config = dict(
    d_model=192,
    d_expert=32,
    router_score='softmax',
    balance_loss=0.00789,
    balance_bias=False,
    lr_router=0.000387,
    vocab_size=16384,
    tie_embeddings=False,
    optimizer='muon_variant',
    lr=0.0163,
    train_tokens=490000000,
    dataset='wikipedia_en',
)
Below are experts of layer 2 (counted from 0) of a mixture-of-experts language model. Rows are named router (the router's row for the expert), down (a neuron's output weights, with its number) and show model dimensions 0-191. Each number is 500 + 50 x the weight over its row's rms, rounded and kept within 0 to 999. Numbers have three digits each.
Before each expert's rows: a language model's description of what the expert responds to. This comes from a sample of Wikipedia text that the model never trained on.

# expert 5
What it handles: Institution names. Capitalized words inside names of institutions, places and bodies, such as University, County, House, Party, often before "of".
router:555496528461575482539432596424496484425452456534554449552459444419436546454442433434459540581556432551579562471450471467517446439529447445536542422451542523537410463460452533537455537434554473503561460477588534565559449448442448466453472521455432459548533441490469444460476568439449460539428532460543528510460455469459530554558535411557440447440558511437471487440423460449553556556535457435472524462456561467547564413526457437558468469485459460436473426529414540526551557516556535428431462447549462459464550561450439451515438459468460541538444536478539549545438445571552546522
down0:469504479490488428503467486512511598538460517538461425530549540503485532379511514451493490504542501412570500456469479438513498538443509541567533527612498525518494527353438529495593473345471499441479482473625475472571558599487540447487545519461536533505473526480542460506592480469462545369504515421500417471516527520378551460512491416414526513503453433444486462430493467472538476472444516447518561473497522558599533425527488459438519618462433486602563554362457438496514479481513457531551476500517481432481453505489472476562555376470467462479537518583518489503504511423497530509
down1:546492593507479489455495564429600499473448417601401476510479570460476482456499510451487551447569455482503610459509535511461498570430478588381517560542447465440547567502433507483460480510464527507427483501523532564436561488464520506553465548476592410478480430486496559475412404559493505478515599492430419482586471501494474546551507519589516545570503452587541478490488564374548505460511493583560397517494510496507439527489501516573473511500501543482540546429490588513448424456477605480518481471487480483433559410530495526408552494467532514604543446521543560562576529479579521560
down2:493510437547534557376513567519585463493424551623402531514520541551458564491472540570498506470512465467520493496459541478513520525509414497429456556555457522435590535505599478494494499501522533556490466467581488417518458603517502516482538523450531536451496409469495550474417412525479433480435484514435498489565486520529518558472397436580450517520552419509547492453531506537479431429478524471493462515518422554531407576549488572537546419501516430554476507527638479551431547502539410563508489560558490484550517463446548532438555510475438566510496562657506497491635472486503527423
down3:623560559493548630593508569501542428423510523482417479443468455509489493557578466525548537605481515463480527556593458536429492469430498476538512514493468513513463455430502558562583508511534561440487492491626449490496401440428499443469547594478394542502603547523479526528508514404434513555449528537506487453498511503405542479540458500494528489588436501538480459575425534459514573512520488537495513536544504461414521465492486448491470568552445533453497453578519401541533503519572531587480541552500475595452517423421547569470553573505461507530548507480532438618463490526443491590
down4:507519461500499491543526414520535519493508565597522499516509441468491518533486535475540463479399480599421433548496561418503536507508543477497577515521419498502454540549564508436509527634576513534503501412457412570530492646590503525506490486521483475428525480510429461472503490525550477521407553501377513584495488523495454546588465511440458456541518536517543503560606549516474472517494496467517433572557543395398436495484569487550519420493477526442480467535595516470513555392593503501494500512479453550507368476428560494574386412539460472462421459476430533499453444485433529518
down5:563438514481467433429627475555594467500578592472448471487561486459525564464449480476453469521572547498523408485534556502477535504522479422537439482433513488487457522471497515444505544519374434488458503521406521541452486506497490533527525500437474496548529494547505594500444352556460539546592467463473527517488516581518376460501601451444406522479469591477485597517578428477552523543573476527585556515511400474551513479543604480603497494487532531581470520448453585444406505522513495597510486485510576558463464512572520450394511483490523551530512508487518508420567564508554471487
down6:513441449538547491442508466512560436455554430547544534401571468492496444403527495510534562563547499548435528427515498441550522436452487371583527552497548498431463450537618569481522492518511505468511457517577469578386476413511540532463552434612533459506506489594611444454518478482504515418487490482489469515436512487497558521416499582413593519462425484542451526456504508449526490492507504544481540543482490536490550520442523536508509519505525445530423512529494414484504505466510363497606521493495422464531483485585568362480506480463483461610530430554437488528545550465536372526
down7:516430520519480439557463424426555421506482512495517470588469492613514535546388412535511502467523479522539531559564462551525523563526459535431572475470522498472519491564459548526498600466504471627539476589540541564482550503381522565450515444543481493524501440520574504493423471417481552515480416476471572503462495463394505511501489495535423414508386497543471414511572568428432446502538440535541578555466455499524573402448457419445537507394451367431463456572529533480509468544572561475491484499515545461511474525500524481480413540472417534535511521549475490456447412482518470448
down8:437516460566427696460464459546522536549428509557509573440489605534471442570559555482498446565511487421556478388463514490491600417522474495581484559480406573552463577540521530440565513496506549517563498607520488514584435547528559515547508505491573458489503490440498442422496542506413550513488538572470426539473450554428478519432447440517584552470443566502533492524463542517550530476499466539572519482575519522405484475513465500481476483559471418484508524476467564510526381507519496494459515500514450530486489478484526450423498575617566511457476463399570427543541504455460502577
down9:607511596563536500477496493507523500509558463455471511507481470462449441469444459468487542450452501451533513510516441486476479588507531467453574517540632552492486514444440553562499527485592450550563469444348494533481474549561532521463497516516533517460511434544498475479476559536501494422572479577502443591452482552560484628523452473407480485466426488480470555405455479525520425507474474492441522558564527471489565513431562471511520392564439446494448445407449493410397480455394610472579474490537533488519611450533523583485428378470537554505411505495469491513511488500549424518
down10:568474504443553449491514411457491423462489513494514554467537448501464446433548582490470507492484446573523559437494473433447530562427493502520497438483420495429447491441498430477479463499542460535488497526497512422604443425491561458543556458497547514462476509565449530530468492590589494530525438465587478511494529564474518521547583577483582575412490587457531399503570440454481586492548436440456525522462410606457506442531558477522471549612505534506430435434420380499459555551446434511459486532472503581533500481425569535456439502563370442484417526539575447529447482537497496474
down11:482457549499490445596500466387590488497546564476485496509509467514448504400426549490435501441482494508537612551583479499510486504575552438546492542408553549531551511475551477510536445481601429540562472517524497498478536458499434411556496564502541486556452538461490524451411473559543388454518507447534593389570567594515421540504553467492458422568494450476484527438459506557550489573511485495562481441491536459526454472516490500544416509519536580501555434549425570465490506458573478513484571600536522427443476388451505432490513493501444620548555580495480486506522511430380459533
down12:478558445534473519474486483539405509568532486486453518478598471481407510452404508425608515459494527468516458467461515463640455503569521550572530523574543549468464517492530509428584518546521548623544486497522479432508572588547433582516508510482536444516458574595420622458519507488423433508465512535416475506450563426533466504448502577414450441537527496457560524456468489574566465528537413599462487577477500573491533496519599494451450510459511603576541523501510519502536581454485546561512503464439550470537499378508408437500594498435514496431480498489524513518519538456492452461
down13:462608474435458473630475596522556458377510477484481503496469489531516490490421500564529444521536457518457581438483519533565560532494563501532514521484456490488435390570471554501568477487435531529539470451564480521539438524501519477580426581527404656474561505526485469534460499458429566509500511484494589555482499521501491478473508497505463502469576492539454524577510389472433523474525491482487595625530480454519468511539536559484346509507509487509541510594540560536541566573537536568447535618470539609466516484528435406503414471536493519542515537448527553436449528481463416547
down14:538482524525545439470459539494556487576533551571470462463456446547487457597456400446473550567531512507635527475505621542484508519486424507532559528492458540470440458518474480559543533535535485459384566430482518514500541517498469475536491440485496498514628432492486515652381613558500500517524511557562455502561496511570481485514366551506598452547429518545502611502518479519389553544562504537485568522447526597593588460478514510543555526548423510566561503454464506498431464513435473542588554543500543498585528502478531531447532472505507409525520458525486534511586533512467520499
down15:467492499547529518488573507543490529451511525405570400547513444396631486571597522490487446487411509547463439540519586523554497464557509507367493498540445533429552520599522499445460516539479540472507581543447501381502576487496514614456521451552501463486458529493509535414485495545503488524540421555471450446561608562538434567549459499480522527556472600530582552505519613500610487566524535493498445478483482551519520510547540500505537485487491571473557557478550392471604490539531540498519472495461504467449516521588538500468534426539461516527576441632487537434527484525514498402
down16:535409472495494554419531435525493530548530540555532509428579495504539443482492556496453503358471433537486542418450506488544479516468571505512478584592493501576511549537444583511434546594445571626504492470434406492471444480567523601555553626546525562479454577626463518480480516439532487494548473544516412409448495472518480595538550612444472520475555484483539519441454418514508452502394484496547504478498427496485518448481464500477497510474507423414541457561510469545441514503439528511481398474502444480502584529601532527388544523557518419494495474530465439478500515465529547495
down17:485448538478533525447524576508580556593505492515478484471474523467651580544440529612500566520441560455595455434559484511599505530475468569466466508469384488463482511601580560421449530469509434491562588479472443476475502525546469508497557489502512517517484518549424481529500521542429453535498443544573472499538509442531521450569504509549498523362544517403501479550465491508445525473509487474460512531602324526463448498559552582539529569488483465404517539586520485544535468539445504502466590576518506499452529484523472528485530489488436544625512464465582407502509497435542599502
down18:592465525496476490534482497500399411487595530509502597519408562498582467449425508476503510570450561503486406521510482408534528499500473367504436490543512513401426490537482498446553523535477505410447507455420420510474424448539535477472460481508501464515568544448517511486499445505416473497436525428433543469489545366474473540534542464499554437424543417496525508466526443491514448622641507550462522594510400409582557473523585526484478502452547504469541485509495526443507444495570479500463499594463510484518438511493434507526498540501435515558589483469482513467498584619416513432
down19:492473449424548539472611521489527467459471571478494424477496545479521521470498503486405525434518454496485410409481483493475419529475533455511447501534441449561578508428506401515581469498533488592534605481436516504517563495565420530475511504438527487544470460450492571444490419434510459523539529590487398432552552496436459451527434582457515583469575531443466529518556501534546450488566470563391524537463503481558436467473563458442538537570499447556549497417542443487548464538386498424517553522501510513550486483487549487400555463519519497539506548521511681599595429539555475495
down20:405421474458411436545490467501542575559510541564495591527538598513526495565565417472478505503566443497447386482478564477500516513495418456491491506528537434483552517495644550482453486534588527503615444493442523406438483512576577521535510527524506607456464507517458588538539384408442432437543508566497533534495378566479424609512476513458581542517438516557489501476494457521475485509484445439539431488519506458450488643497504493511475510475518429472543502426573476521507468575578523479525569515550495534535453523369525534512498464488450484558432470454505495488470474569561493492
down21:489539467474485495454432473400538497534485456517485446487456503509482493488451554417481580489533478457518465418466508462479450577462435505552499420475504490546462490443550500526530519503573633439561519495473474485624492498410566480480451537473513543451516541526582529439501436496505497504460509552519477456551462572441445444443527523350558494442537518545528513483412583525445420605498461461514354458502444409520537389397449547503529513536488509554517448446501535497534534421429557596476539568565543454527457456477493507429632590506548482499502582492476501459444543530488456619
down22:527477448449412485490587512482445518543542492506483475475500523500511401433593621525534493460470489497548454493513505455528565535547444468394461502487504491566540471468499524455420487515517514445445481539408538461449462538550530560432420423572490460462482522659518514622485536568579604496492454517508472504548435474449504497540495505489561477476511530480487504467508467473482500467454547619572535412484463435404419514503467466602523527456507574499489619391546504475518408434529488528406466539450355474485473539593427414476544498501549532479477487555416487509525449484448434469
down23:461505542458523514505573483575530400582564494627505459494556479482557567475443634534438607545479506457406531505572486502564506522558454487516517512582497521473538479563539526547480613499495470504423439537429403492526494565405413572521490536568450504471467567503424501487429507572513451481431544435437483431481517541449467451520429590446514479486510502438496509582505497521498542480544506527550470565481446473410525479477557473540482615545498491483396453465518460469450453573574509581493468487465519439531416440481602425476585475518599488420451561445541524562520508538545510481
down24:610490499527553456479539502494506486602500469558377538429454540528421532556377532434482415459407445545554478522522501418502460446566538490395560488450522553542428550584429437464535496543491535472500593523562477544522479459472530420512542555444460425496521530440505519530432489516449489530533448421497514588672394500491517468506469526469510542490525548586507499390561521493559473448562493372559501452518584452600565506520572520420468550495466539549495453428555414500547426505513519491415482423549511506427506496457499531516477475498465518528502490506446531531517515477536448458
down25:463540435563422457503471461481527444508460553500511478513533473492603541466516519453528470426477469426469566428494503512513543571536520515357509479467481471472494630467563516440554503533523613509515512464486416578479496462556459490547509307515514575520447536517476522468497502492555381461581394509427470480554439417461479506457485492464603605555540543577429519504540490455571484499510463501558425463456487451481511515550557401447463480495515604413479495457502455555439564475521518463522491474471551526504430396538505464550519533449551552424497439446516567452502513417497502407
down26:448607569642483538502542513422568465532508389494531515484463469526425529354458478560566517557472523523445494514485482516552485438506614443524484497457566585463466415413460371522539593546490411555481492546505506482493522493509459435420523478456452518537431520548551433584434431519538478530576458491496479531500555548523505578453472534461555476560527534410481537500533489442483490532472518598485499500512455466460606568562458519555538500523534493565521475528524399497433579538526375486484519493496467398471486466513462487462399495457416525522504535499384542510473464553474430524
down27:455532413561518533458520488491515477504477536411533495469505516521548410568542545428545484488397549468453498433486540540531541457546500551509505498447482455499528562502523449418514585508444521488465457576517487471456467513478447512595516476564463438424469471559513476519523494582442470538509514542506483515559538524507482474408513469504596525535499461578447535542485636410523583560475491479551427537506419429428487460356453454659489580602522496444654506425532490511486513533475499516456521446439535485484585410463478413496458601535591564515474420474539439468518553556512511526
down28:625514534511570516510474514509543490472559550607436542481502527386461495490464534445513503432454512524462508486447581478424526513469535539550439478393546485513536572477405484489513503512506480527511444376664433466487543520577570488559535500608493430351415494527472512504471495515491566522581514621525537469531507525512445478535550599566537478521540473550475555510611547481482630479465500508497580495530506514503450395461433528552552559442512435561538460479544519552493511457480560551437486585454435527514531488492576495499504630450439503468477502492502514459535524491490515581
down29:491474486491484520476474504441543454460444474514556484543544573550497490483558516442528544511560453582536551469430533533451414496630517552475486430558432471522450547494507433558460489533530584603574518530483521606440525492440633493398470511494495551417478504508475471419524494446447523509578418563476542596541505481451523505523528465432546541476595394489519533458453497394548433514530517449534450508561529526429448507617495468533408549546439479366486500584525481489530568502559580448496415503481494513402516564449517571491438583529470510480516459424495488596528468567517469491
down30:524560470431469454525557435521438524450597482506542475538491499504547457438469562499514435486545472588539545502482522533633578557567547479522483482516468451523437495498560438484467585375566570561564532520483574553521603558435503598494473543488458573489522555551559525423542526495477492520454480439460504493476421471515402484479582471521474576511553536477499520511571565530522616380544496567474493484379463479421428431536408494486437485480531532542511458628518598532514569418501458508526510513511578420464526573506514482475458494497536453500526492447454526383481490515459591531
down31:454527524496607467493451548497515542477538590508525514529365550469487541437443558536573441542420535544583573479495481508443512512425494551484518520618519414525497473503576504460453553563566461502538507421567473487452491499505521551519438536586471496479563532429519489496487505491498558504538446455526557563557513457516537508482458449516560546526563584478533527549593461432448464489474351494486476606572503459466549450483455468451565511520453523426462464580510590402508452522475582487619469495422544463549529513468482503474414526441513475546619499473362612507443561516490512552